Below are experts of layer 3 (counted from 0) of a mixture-of-experts language model. Rows are named router (the router's row for the expert), up (a neuron's input weights, with its number), down (a neuron's output weights, with its number) and show model dimensions 0-191. Each number is 500 + 50 x the weight over its row's rms, rounded and kept within 0 to 999. Numbers have three digits each.
After each expert's rows: "raises" lists some tokens whose logits its average output raises strongly, later layers aside; "mostly gets" lists some tokens that are sent to it at least half of the time. This comes from a sample of Wikipedia text that the model never trained on.

# expert 9
router:512465426508568470516483492460399564447520514479499493518479444509455524467423514391455559493552472515472574496453453536496516530476510497462524500455502554585536567449477483436479519437535596458575542506455481496514459481421475504547482460538549519502598539525492540545625503452512489533497552624476472556559473376629515490628451438446513503496413588457579561483515451555467473532391458484551387484457474542580537522462555424408539494506526474494455524494494461555448474554576483459597550467434482587403482475523522485491360518474476490582484459479560518529470498574495505414
up1:611557576427467603480419486493451518517561504563523586478476505524589479514436442467472433430478538565543505587482484542478506547528522530421450524573479492496434441535431515452569623472450481438487480540546498533564468522502482415492441495459563481489512495514531465533451490394523466536446495493451425504494426561453552543395384513469494536486525438390537634462487530414519507553507578393425469478590460485543534483503504504508616458475567457460481443493540544506430490453543549540455453572558482515532481393496501546456482561523484529557578472492552577539543527477390479497
down1:426489494509477503491460476505444475534496513497457489476568531483435559562411502429469521517524539393457454429495503562552537443492491538608531547516498485545597548422449515420574518520400592445518516468492543444553497455498552707476566517492536541533473520474480580487582524558479520429410401392473499483433600479485494523555528508458481451483504550534487521484406572576524463598567501532542426435488473512522446462513537520558498485497565467444506506406520425534466432509441457582485482525383505483518544535581496548525489532502443475537541594486553496436449586443443498454
raises: "Or", "P", "St", "Man", "Ph", "Th"
mostly gets: " (", " \"", "==", " =\n\n", "'", "==="

# expert 1
router:629474552522491547452435535538530523511515460529493450481602471550543546594487521536540411431453494444572454404515510523556539529559499494543465428495524433523405555430476470507458420565476440554577497430551427497584600570485542453430501521541505502442384519447531453398546492484537492554486474464530511550477492444489576507547507558469487527522494539502520541483581495442522430434610500503502578505533515527464432574448483453513540369548460412453581486567497544561492589599435446534449487513495502444378464459441453470485527505525459553486523472479446485530593473555443558472
up0:504516495541536459475532509457531560484501489495537518399512471491623415555628405433575544487607492483568538552489532541504510481414455518473506550407478484459548481541497475534523401503427550531485506536522502461520386536548492504518538560482488550508432453510545443583530416474476605508535563495467480575473582396489339423405445469520542541467512475490577474481501475506479500516505433534447451602469481395486492421561587473449531561442479489457495516437522447564452548439523571524526465503497468450495577494512484526471622529451408493435544548445515472578518449469522478562
down0:470580486487552569505507479495435546528419512507472462502486497533475430460539481561456508553509498443403491597567477504469470517448408520494516480429521478509478517580534455492421477448486521554488620541568494512476470631444475430501580507479447555444422527506511532524512497490486472521493579577417564429473473501474430491506510452337588475595485550578516467410581512439392483540505474503543488506454515507462506547544494379531467384525603392605412490557525444503521541540481577485464561507444530509563559499470471502446458504565431501476540507514581552554467469592536486535
raises: "aring", "arian", "aries", "isions", "ements", "ades"
mostly gets: "b", "ig", "ip", "ac", "og", "ap"

# expert 23
router:473420570486529403456544510594474455472584529448528487568543457477456385607553484435540476543546452544398476575461543504494340471507539500481522578483486448479470559464498484497474512457559567511537536399418515484531504612519489461489494467524463516506549557522518535354495535472549482595482526528475552468528461561459446484503472477532487534439427615440553524549410450482504504513461581517536363509482519466589480524502493521456554455536534530485492529511580545582499414528592473485504473526524468555572401451447481503453509534475445521429468492437582468459475483566421546563
up1:463516470498525533459546492574571601518612505537548602491518492609539577480520483551478533445547477587485618509457493572390487469504527514530507457511418502484533464377539559444521589544417477565436394494489436541588532493517502492586530469517497514497533586484445497525542409532519523475514477475526447498546512487523558453461443537388579585494479507496513493439468534494483428440508525547450561509504404573520444431513439468529480507587572400500453479477574494439518523458456445502362496437545436439541474497471482544493493493464565431432420563383512537450540457489509512483
down1:483597447554489503549517471428447495418511491517454477461434453408468542504509522516584582514481514511564472539520487576529575437513494442516384473551523416473590471417569501418497464548550482573443429508468554467476423519508454542530480467496539493482516469357453559497460515547421530488491516457479526525544561564478481528593543494521492549601485582571465464518472458497522608505417501452485477531398514461413491484534465561493505434529444441525554474493519467454527386524568568544449460501557505548476506618446544556617441489495550452494493507410473509439517614595446521574
raises: "orn", "ean", "mp", "hood"
mostly gets: "S", "T", "E", "M", "D", "C"

# expert 5
router:646519432490417471526472500481564530516543479478473474472570508484513508559468528557396502429522494474565427365536465436457570495500398445491416478547496449515515521505524473571483537525532472503590474479588456485497627503594527463581507568521486493523355513382500444414449539532497494470469582508501559495568487466487380488574495528558445497460575483539582434511430523511530466520558511552430587467513495464479475441527601607457380471458591481554507510567490521457536516520492402519476544508444565526535426525450485478461531527533424508498499484477525559488567506465508497528
up0:461400513545406426579563533485503480498457407549457413462551482504430383456562475438536522504565419474539538492537465489592443578462548586540498468471460522429488460557476539619528488567371577411519516559489502492457540491549479484582548491436531497534512564522465459475398497461544548524543513474594411510553511531457533475478528498501548465492476497615559568472506521514520448518547463449427547449446505543592497545430527588515493461446531379486481573489507521495537443519483534572516498588478487509560528514470511463426456413455504536484579560514499515436524467443526495353
down0:446542535506537602484586513426533578465512532477580498600566537593500574481485529505468424447485576455410452444540555465402478583536441453554484575606593498408536503465505518400478515551429508594512564512405528507487433431464481537483483470566516404536506474542469513468505526508510459495521507531546507403431454505504515517467358476450461494523550501394527429507440401471419508478551490469548507548566523531510560446481528512441490491537486528578482496534451507470477490496426607411503452522506515495407460468411490521457588479548521451569560561477537544571592521452504511498
raises: "fall", "urance", "ence", "hold"
mostly gets: "ut", "ug", "ag", "ip", "ast", "amb"

# expert 11
router:474522524503582459466511480490433532511536561463590519424463491644475522443608460382521581554528542455495458553525483486445461481553495533466538569523490633576583497484479486557535465501415509352372498537461540468471550533422488551486480572576512535509488517516539520435418501485455511487537588466485494500388564474490533576495589528529468488472399514446447453531529466496427543506461479517419500529484427443479425562487427530464537528486509443414593517504498490530447527514451488480473542477526444497496482618584484490557569501509495516491553483627531555415413521516443511493
up1:565540536529449457529465503462365522533458471484591470503380471518549416489539549500456594482507546521456413493615594419587464514549537555564495443479533528501569469469503499461433504416511538555449486500569445522551453556529556552524511469450441515519490539452558446466474432494559510462476482607537524440441471482466550569521579531447491511528592502474541455582462483550397529407570465573525461470558415475497430439521523568461457473552525530495451517601486451523477441513478514431501510596515436482435370485498537560504461434580466508462459437546533539411541441530514498576
down1:543426459499524511410539469508419535524557493457468529503520539569548516527443517407516541583459487450526536594437505577450530535462478575433441537466524513536501535494462513445537432580445515477525490616564615395539465456444519467566423529504502523422459488542457524463541555485532525428475619459437439522477502514490525562520516430552498454528499535534504445503501473409470342528502388632437464541453513491511530450471550435555521476513522385503638520376582486524437500525444471613504520463507491493541501434560479409533522534493500513473575537491486484534531478521470537541
raises: "====", "===", "==", " However", " Other", " Their"
mostly gets: ".", ".\n\n", ").", ".\"", " .", "\"."